Below are experts of layer 5 (counted from 0) of a mixture-of-experts language model. Rows are named router (the router's row for the expert), gate (a neuron's input weights, with its number), up (a neuron's input weights, with its number) and show model dimensions 0-159. Each number is 128 + 24 x the weight over its row's rms, rounded and kept within 0 to 255. Numbers have three digits each.
Before each expert's rows: a language model's description of what the expert responds to. This comes from a sample of Wikipedia text that the model never trained on.

# expert 3
Articles and possessive determiners opening a noun phrase, often after a preposition: the, a, his, their, its, this.
router:086098114132102144094120151119102121089142107102133149106113122123092100113134119099114079108128149133111086118130113110125158153140133120055099139151132108158120122144178126127165142122162163089175126165139111135122091163106112110174169086170174164142134117090101130143100163099118143120115125128147131130119168136118096147122145136144117137106114134112104127100152158165158168140122117131138143127098118118098158159141145136134132105153119100154126193147093082143113150141133150
gate4:107151137173146118121105129132117156187154135141114083161125146167129090135106147153095126113150104139134158092127105140131149107150106122130170138136118150102127168127130090142160141145154134070151110131104190124170115140136123143107068114140161127113097127175128102144153133103115088156165133107123113105155126139157108122141132112131148073142090166140125111102151103142128092108164125109120111135133123128136105105108144108182142093116119103100132181164159142101108166130112143
up4:140151159103081147097127142114111126118149167128106105159110149141139147130153113100142119076096121133121134114147076136144129110158106145082170144134131132122140104092124097150119105122160104150143167135105130130147118166139118095088105104102195179133086129147119125095121163119166141149131097100096110114095096125183142134128117152136149106154138108088129158109121109145129129138119105099196084144167099135138151103132125155116138127157112103111121076103114151133121152127122152
gate5:136113080127161092160150118179094107112139109141146125107120113078148122111165091122125157130135100132134164066113118126130118098112105127146135139119121131144120099107122123140146149105183151131134159176115124120111138112139129153107108156130148098105166172099128180113149111077142141127160142124113139122180110123147155117144119121094142106121158155122144133154106143133158165129102116112110133157127115156111090123161128063140143117108164172146130076129198107140124116142157119
up5:114142109085145158103120129141132115147169149147129166131186096133148111119138153167127169100134138116114114130159159119115137149139104080156132122109126101148104124158124140150108120127165144108107124140124096111100135135149170074138126126100111101136134116119084144104148135117100129186081145162147120111143119118123136119100042111087139151149163124121138129096074130121134151135127095165076142193143117155107134117099125108142128157141145122089128101120157144143105141169127127

# expert 2
Short inner pieces of longer English words after a prefix or consonant, such as exp-ir-ation, Rec-ur-ve, manufact-ur-ers, Im-ag-ining.
router:144132122154098124127091102160116166146102096120122054093141128139132173090136138143161166114099121144129139145126118103123119089116093123164128098154145126114138157138104106120119156131074156127119139106143121146146105146169151122117150154113123120086136109127179116098122148144098104126162146186077195131172107139163144108087111138135131145124150134109161085123105054127149116083144148142118123147144143132141119124171113125149110136106115122163123108129135138141121145112148127
gate1:114145147135137148113151103103126140141136105121151090130141121149109112176136126138126094125171106122120091129131164137121153123120133108115143160166164109143086162129156182154097174117101131107097109122151120131126146178101178153060107143125138135082129132125162118118105127131128120108153106126150176116138128102153173138125130139094112167113164150129166135152141101134144159122132155155122098077133153151093123121092083122142120112089151104102177112136112098142131075108110113
up1:108143099135175123128124105111119156108134158090180137126104120161126108117159100137102166106086151134121093108070149108096164124139142137127121141159093131170132125152113116145159124164165100178163123155155127101151130172117179132104110142085114131118118105104127123121124148103128124112140092178101182115143135136147139153076104091143140096099135096120157167110127098113128134124136136162105165091173104080136106124140128135135123140095128131105092145121125109160131124128136146
gate2:125148132117137094166183111125152135116111116121144138130116179115116138144144146159133133117109168172144166102108133080116109111175122135123192155097100203143124124115092085142142159122119121130129107145143145138162125146121068123150157150095175103103141128112093091100100113140055118147140123119108134109160155103092136124134141149138166156134137104117133135136124103124137118127082123118133100134100098119144168150121127090124129136106099097115161149147136142131114179152124137
up2:096172096156185085146100164093119144130156083150125152142141128138118085113109103153097134125136165137130137120117084101136132145159071145177117141169120142114175095089153101112166166133099130093096096127155090106122132140159157136109139087132098146081115148136159130146132129132123140101118114106135151121133097121094152105155136067155159136114145099124153132144124101131143101123146106151116115114140141118135115099130118119198138124155106144128134157111137133153142102139145122

# expert 1
Bare space tokens before figures in tables, coordinates and infobox values, such as density 110, scores 22–14; also word-start pieces reg, expl, ret.
router:183133124179134122083138145139149104106092100140153125148084137113119091163120171171159143137121097100111144131119127104169140100130125156100146157142184081107147130151124144087130141144133121133148143089088126101114085109164136139102116157135151171143114122100187107114102109155099127122165094147117097124154147115124153132138126103096149164112120129109116128118156086108109071097106121096130150110144109120106166149160097142101150132106135115134121157145139143146139106152103119
gate4:125121119136122132107123113130167149108115130149168132124087136092097105124157162155123126113107099141166097152123135107130090132174141154099107119142136128144141132151116137124122152152168111123102111165108151118074149148153073132197093139138116122109118132154168113136141149147126119115145140121136092078139123136133065135160087154108092134081181108110117109122165129135145106181121132145136134133089096142139090121162142124146133111087162132116103160104104129080163136095138128
up4:099143100088138155137160116119103113132112128104108138093162107114123139134091132152160089172165147124120142150182142144113115139141112118128132080156109113111174124164168154096094142148145139136087141139112108129142120140129128164088073129133154104157108179147132089129117122126153158138093148128112134128135121099179096099159133169120123152148133085161113132126157108095104130087137103172107139119101090102166100152159171157140148117138113150130117091098110144111141112132149122
gate5:098125149132146146139125180159150100114148120132114115115122132125124133083110149121154126135164139052124159125111124146113183133139114147127156170112123129149107156146102133111129062123146124111101093104102163108114139118083133121154153142154137144141134116145170101122087140119084113119135142152113137115135117153112151131117160104169124129120106120136057149133136182079127102137137116126150136118131158144168116104109112096093152080111113184110145102162149114118117070136131137
up5:118144165151119123163140127179119130128135169160110136122141130122150152173093130125099134108146104127150099128084164113139094125095071094137103105200145120133120140174125116123130072145116124125162116098154118107147117109108105135092119146129170129119119126115104126114133161157138124101150136155142124098146120118091118139126142085135170112120091113118133129084127147147079121124141156156115106115086126146141150120114204102136114110115118129084131121115104161178128125179093121